Experts of a small language model.
Experts: 48 experts in each of 13 layers, 3 picks a token.
Below are experts of layer 5 (counted from 0) of a mixture-of-experts language model. Rows are named router (the router's row for the expert), gate (a neuron's input weights, with its number), up (a neuron's input weights, with its number) and show model dimensions 0-39. Each number is 128 + 24 x the weight over its row's rms, rounded and kept within 0 to 255. Numbers have three digits each.
Before each expert's rows: a language model's description of what the expert responds to. This comes from a sample of Wikipedia text that the model never trained on.

# expert 26
It responds to: Digits and pipes inside stat tables, == section markers, and field labels such as Position, Country, Location in infobox-style lists.
router:123120145121147159102115149151128131139111138146110138119115098120109144109129174156136178152091095149110138126152131100
gate0:123130145138130149098138161150093115137163110109103138127131158166153133092096153088145122134152140121104149085115149107
up0:127139118140110106133120097122094102103142118113151104135115128128130140192164133149119153154139135127128111116124133138
gate1:100152099116140153117126159147124100137092110085116165095107102165119127123091159133153155100114064151085166126119173119
up1:109123097140116145127117177167102114104091115096119181120105108173130151110084155141156142099129082116101186141121162129
gate2:116098088149146089134148150157119146148094176115195129105115149166084143116136088171120148083127117091093073134130150118
up2:133149127122138155090102114151118127153155140102118085093129089163109161142111184141137138111101112147125104107131138124
gate3:133145101143116127159123138098123150125175105150147099128107125089126111135151129126148138105141124129121114158136166130
up3:146135119135139140159107123112159167145151091179130117122121101121141119142151132116133153116172084143111144136139131148
gate4:144129064129176100119160137106112179111174136113118104143097111155150102154104168113159128140125124157111104144127139158
up4:128100155122141094126124114155095097130070084157114107121136147117141145122111132143143138145117119112143104156114126114
gate5:159122150152143152129102197133081148159158097109092115133145124157112153157143168132103157135068140146135128128123134131
up5:172137138139146113123089154119068147128141098087097095123127144175105159179144150136106146116123142120119141125096132125
gate6:178120116116151131106120162165121125070131117097173100175112121105115141158091118106139117130087111144089122130080124138
up6:149126127115160158119124106146081114092134100111162125149082108131093116102134127129140130141110101136114148129106125121
gate7:142122142130109118111137171109133168132132143097114158103144074147135158148117134138148138169149104094103118094176121133
up7:159168121109119103105155123127129111121119158089107135089141113129159148136097142107184129137110079107143136107111127121
gate8:139124126136121130129126158137076181188146167121161112088108135178115147066128149120137148144124135157161093120117116122
up8:140148113139137130144114110108161103111140118145131120182119146119173141113127091145066077103133104094114133189167100120
gate9:161141127146125118125104145116142079142167136124175149163149101151083114124132173150120138117120117089113097138101151123
up9:149141124145113147110122134124115130154132133132180111150157093137107115135120137141128142103123139113120092139131161103
gate10:151102082137087150140131170147113132106092123107122105134109115145116119133122107131132098132095180162125136090133105125
up10:130139159107122113153164107124140119157118121117114138105158138108134129103089173128120109053165109124139118149141120149
gate11:135106087123132142153087158142156131102136140130132138178179151154161135093110110125127105119153151116147080102120076134
up11:112148122115153142135085169175147125127116163168151112133155169189142157117137127089106139104099157095131123118132100111
gate12:173118115150151135127126173145137139196119103116126148083097117124158125090101125129108168113125095157140121111143105093
up12:164118117148151114145122163151134105159147122130109120060095101114147126111086115152135169118125112166143095105150107097
gate13:130081122121115141141158150133106182127127141146113107150160129131111110163091118091131122140121115141107145122201136116
up13:141098122124122162135154142158139198125127146117121098156151125131116124148115134081132139150103117139127149105176152135
gate14:103124151120136119128114156115181099156126134119111061134164098165122148104115156160114140129162143111071128166089148110
up14:094156129119127112134116161099169083119113141104115123152160136155117113150138124163120130151140115150098137120089139159
gate15:157143147089145117140121153163140135122148146127111122134114117145098140124126113164144119103121134125129080170150121146
up15:115122112160110120139137111097094135136098090128158140117144121127131106107119122111117159169140137123098163105115126103
gate16:144113121117075112125113162162153118103096130158147104124136131074125151157166161123113107126162129109125110167166123129
up16:138134141089171141095154133091095140125154148094093129114152124143151127121130095130113176140135179089187145137145156099
gate17:101147104152108105114113152149155132151119134096148131151142141118111115118148095162171168088100103149138150114147138083
up17:148119143117138149121131116094078122095123118145110105104131118142164123117104154095072110179161122104106109160111115157
gate18:141110173149128147119105165067153123113121132113099110119127093103141147166166177157134109124086162141089142155114161120
up18:150109161171108156115117150078167096141093104131120122116121091111136155175144150142124123128123125155083127158104138118
gate19:174109142121135113157173089111199107078138138104130142135143108148125128104092120099142155183127113140107082118111129098
up19:077129096107049166173108134127152151178097133185129135128111141148116096145142127129149106075141162099148148151147141126
gate20:119112122127156157099125107138147143115104097123152142100141089138122122195144158145126129112135095112121124134118121104
up20:119102122132144148111099101132141149131125098140126131135140108130119123180145109169137128116147107134129143136111110080
gate21:140081130142156133094101135135110106156157142110148100206131150135090126159156141085135177136172108110131095107099126128
up21:104055129139101151134165111131106140121124129127109096115153136149123134137166104143133121137145101104119121105126122088
gate22:148111158129122145134123151105166086145139164130119118169123123173122108135147177122164133109118143112140121138156139136
up22:147130134116152077072119119169114145148119132107106089162133177098185156124123156144101157137169104099157092115173144109
gate23:104141104156149123152095139118107113088107152101157120100127143144100127104140085133109126124089101150124095101060129128
up23:119104107152145138161129095124152104085126119190136103166140125155118105139093159136089136118108110170086114166136113154
gate24:131115123166139165129077133132161103083113092098137134117125149121077107114148118136133149110133125127176090137149167101
up24:144142144110112093099162132142105154145151142150116108106132137132187161135116136105135118138126114129069143148103069132
gate25:108108149155117126152146129134135118106129098162127103113121112163166120126098143124103109121111118148145086085143119128
up25:149114150143113108127145126128146129111107083147122085130129105159119116171121133141095126154112086133108086126137144167
gate26:152098130101153118114139125102146133160121181094132175123132116171131129165144118164131121123111091113108141125140176136
up26:160100123105144127098164124099127117155125150089106153144162098153120120120161108154124154127087102095105111129163165115
gate27:121128163109135113106128143131113173112116149157127148148158098125083111150167147096134124124072154130139114144086097126
up27:156127126147126120178123104144163124113168097126093145124122152112116124118117080064097102144159125096130151126159132132
gate28:150118080136123126190138154117143131127110111153116127157140152129146090123163187183133160107154098140107141126090165098
up28:124111140104123151089120127139134158128115167132161104188134081126115156159147134098127108127139131162148098117152134142
gate29:150116138118124109091077156152118190163138108145129151165141111116181110139141188140147134133108121148147145142118081093
up29:162124120128123176157138116117116123109117139085128154121098146172114146143102074117173145159144154096141123103156114169
gate30:148129110147130120086080176110132097127121159133141140146141081110156127133130137154117156166142131167150110146173130161
up30:146132160153126161166116091159143109125151127076122077084127139114118171121135128117144141096138120095072125157144106169
gate31:126186132109133155131123128118147158085142123149145133138108112101142128101127192174114153119100145114129050124112127112
up31:116160168139143149123115140123154124110149136150142134145085144144145128116155195158146159143125138088138092130107108190
gate32:161078153116144141129188151136120137110153161115135118113112120163121132123111149086173112104121087099148103148143149144
up32:137171123143110130101077115110133153160103085160112137155156121085111101141151122160096132173161161169123147133106104101
gate33:143114103118132188096091134139116146196096117098120119123149111114092140111138106081173100091127105115098089146163171125
up33:132139131102119145112112159140132152166142132139138136161141117154123130099140144068153152095117100116138141115144130112
gate34:140127094106075181135106184099165122069126110176197142124190123143145142117177143178091118101113126108165080153129106123
up34:135115101115093163134113182116124109080131095148198150138157156112139130107129130164097135101108131104130092132113102127
gate35:098128120161130140095100180089107129138138107125156137141130111178146133145117076123141133106084125147149108160147168149
up35:125162156114109145145157119143125124132135136144111109135127128099186118124137144121119175123111119104127148105132107132
gate36:148129114185132112108122149141150167089108081132135157155167113106164143113114122117135111201137113141158118141124149180
up36:100134114102151135172115139101120115146094114096110138150124181152119099106143198095099126087133102135130118106128128145
gate37:123155102117149144111105108146111114107104154154114120125119139128174153075094135109145154145143101139129143139132134149
up37:128162133135144148132095095112142120111116137158099127153129191127181149113101107133152189144137117124138140155129128146
gate38:142170113118112135115145120080162146145158099130110099090125079174111120147131123150171097104107121123131164127136100110
up38:109127129157142140121126142155100107117152115139129161165118177116158118110129163127093139158123115104164091121091170143
gate39:125134091156124082105108132153118138134152130134149154114151106128112084156158142153174151150154169136174112159191085137
up39:138140119124136153121082132119155098135114156143127148087110094122174099101146105105079122134154117140115109118142135112
gate40:143099157123175138114093147144134133104124136100111171132118128148108103109067115136165131130128113151128095093120125165
up40:103148106146104110122151120132119154127118126198147101120184127115159171156130141117102145109135106149097168177141127141
gate41:121116111142121145149112134110109139146139161102080154105108136140149138135130174114140125116083143100097111139141144121
up41:114106112161125122113105149103137127147116127109063116109127119145134099107158158142126124115128109081119108147146143120
gate42:095105121132135118122109170097100141141124138102142098117129099140075126100159114109159111109148094131082057078133113125
up42:144133149143084160123172123163139101133113132101127160156110130138171118134093140145103162167137167135190191166179134079
gate43:193089134105109139122102139153142168100164116100145111147160032091093168137141134125132156135146137113147153123097127075
up43:176082149111152138123103121148153148127148107112112116125168052124081153174138167118126130130125145116115148112093122092
gate44:154123153140157110108115148123120114137154135082144150125143111110075150144124113134081096127160090111126123118147141123
up44:108150135120123108140104113171095166153104111158131102134113147130133128121114090156122125138092163100155085148103103127
gate45:142145082171160147142130151135145134158151114116177131157133107111179084083085105101177110147124141142146177132144126135
up45:086126087172123137098104128123172101111157126107116094113140123094076160093137153103165124105122147119141119123130130146
gate46:117146112181147136094170113105134124156133166164157077193158102120107127145144164105146148158101171137131106164116108143
up46:092092116158096147160159117117108122137139143120138123134131124176108130144118109147106134144112139104101118142086129187
gate47:140132162120164145124143152137188171085113090114148100128170149142103158163100153136138141134139139096147147123133137119
up47:134104047114118139129111135130070105136170143156108153110099126112158144105142119144082114119101124127103114130109124129
gate48:168109111134105126164132138158118121086119131166162115131126096086126095144161153095082129167119150116138128098144145095
up48:179111123135107117149137123128083167119109134125108077117151116061157115155126148110125149125164142106157109139160166120
gate49:160124115115141167101151158160096141095140112173142123173126096123176148126155136153151153084162118121141114167134125076
up49:181136129148146109128123145135126120084154131206113128130151104129159161116159145153189151116168107137173120175161148073
gate50:107100135128171137134144100160148182145104098151113117134137104106177158109122157107133115088153119142131139120130139108
up50:170098117149107128108099145099126090105162152113167145167143098095085106135175098162119156144144085113123107149153138104
gate51:100117125125120103083127145117120142125137071128140133126115172154133151131110114096145128149173148110117149152122145168
up51:107112136098117123069117164119146141122133075130164132130117184138117136123115133088113130148173143101123124131121145182
gate52:128153082078091128127113137120168111121098110163086135149096157132130140153138141105119113107111144178146089146121139142
up52:133143162163155125115122132132093147155140127098177130125155116096125123112148116172120133134133112091133154105132135133
gate53:176075133137144114132092144143125120134129157120157140149124093095116141153102110128160110161132167126129148127158117128
up53:099118106163157105144155140108126136127098136143098106095129153098113108126188140140097162089175113120096081115111138119
gate54:148163106150183073156177101128115116137164103128149117152156152154154113148082131155141144108148111121116108134093127132
up54:138161110107126129131192163145142144176148120120116156131111112138139098126161161124145122147109124089104146154105154142
gate55:142088082158123108092126141190141133139120123092105105143164100129106150136123145138143148088166164120108150137146125098
up55:142122131092126096147164114102132157161143125106161107077122092153138167128134137124157113123122098140128087078123118122
gate56:128175115099103113168085148145115125124149150109137166114100158145144143110145133117143128150132154127123113153101158114
up56:158147132112062124149117093126099134146146140134121151142132154144175133168125155124140128191138163113114129164121147141
gate57:111129097094105121145126168177130130126138134128108165167114148123122113087091104076103171120146120130122102127141107122
up57:112128135120118109135186115175129120143113119139058161142094164162119124154115144092088095129125146086162107138160148100
gate58:156092125155172112130141152104101124159108111144131103140127133153128162159074160099095133150113141121132112124114156148
up58:171088122154169114132110159125075122149127122120138107131141116164123148149093149119106128141124134151109123144117160154
gate59:131172103119139165093115127180161124111179151086117168107162096157156102141091164156157139153092152101150137139103157109
up59:128139127089121094123149132108112104126124101131122154118120174105092137125145151122076136117176096152103147123145107144
gate60:124145086150149143158143162117078116119109127099174175118145126140123131140155150142119138130120176123167103138140137161
up60:152149092157166120150129134129125148139133154134151144125129111151132128145139103148133112133124145135127115139135153151
gate61:100169101106127110094141142099125144085096129094174157120184142124133072145135144153096134139124160124085100108142139113
up61:114167112094140118085098168108130164106121136123144135142083121130134106168159124137145145142129118109052103147116136141
gate62:161124100107135115151113140156075158132123150117140136073131091123126147152127162145172088103128143139141111120142152111
up62:164124109149091114082131107135137136135118141140101134109131155163146101112157116123116092139151114169137143153132127173
gate63:117135084118136127116066143113131097125103122140149176165124132156148147124187131122133171113198134120149113127086140138
up63:131110127144113091140166132127112140083126120117119088101121149119117105132096143106152070136072135127126121156137119124
gate64:125084145104138131117130144127107135174147128103140128197149115156141106146105130125094143103128115118121161157124123148
up64:154107129093140130082159101125130114153144154158137129176168102128119149111126136148095135107169116107124177116131132167
gate65:116155142120150117159047141131164102099139133123083144133118126111142127129101161151123121121152140111142131118081152101
up65:082125139092108140144064172144134082124143133116135130122146142108129145117116098169104125098133127148127115086114145161
gate66:135057103103078109121116146147133135130157123153144097122128115124151098139155169134163132117119182080107137097175121133
up66:108203132145174159148128140123138121110094139118098136110126125121118142124119134128099113156125117189126091133085127146
gate67:131109157134098126098139186120075098158158164157156160171140135102140125118171137115088123155120133124117084116178103140
up67:101105157155133092101176140100120126128137153096119159136097154144103106158126131113127140134082106096158172098112133094
gate68:096108145104131118093123157106157115151110107158153114124120144112085148174133141151132117189094142093104148108138153134
up68:113116160093121139110086093140154165139142164140132122112080092146115114137141118120174136123121078111103155132067154140
gate69:127100095130103157125148161120144147147105172131163142150178146111161135048113146143145116128121101135159091098129124085
up69:152125134161111129117159131136159158109125129181164143124123125131113135105102155142106117111143099127128121102125135132
gate70:140127108115118129086129125152143150121131163120131125115140133115100099109108126101147092134157158119120101111124198157
up70:142140104167108105067107098120146166112143157128139104128144120092141104090099128079164104120172153086130102103111163150
gate71:187087185166074157167159115133153141100057144129139118123124106118131097164126133116148126131136150125120113137142112108
up71:174111170156084146166149123137129143079083160127111129115117108117141117188133140116124114131118163122128076150147125102
gate72:112135149132156138126130138153146125102149134136174124116128107154162145122128148117133087092112127171111081119139120141
up72:150159123112129148158127121123094164174100168108098122130146122137110085137134121080134151153124109094142163146155120139
gate73:107081112101127148128094107099092145126170131140120102109106177107103144116114101128128092161112136139102126095152114077
up73:170150159139136146099128150145126128095105102137176171130140112111126145128129144117146162062124130133136103153131174190
gate74:154088103100131174131196153136084132150147117107118101144122080119117153139098172124132139128146132148179117148139094076
up74:111152162145141115104096112140155146135111097164136164146145152132166128123147081132130098118102135116133148128128159171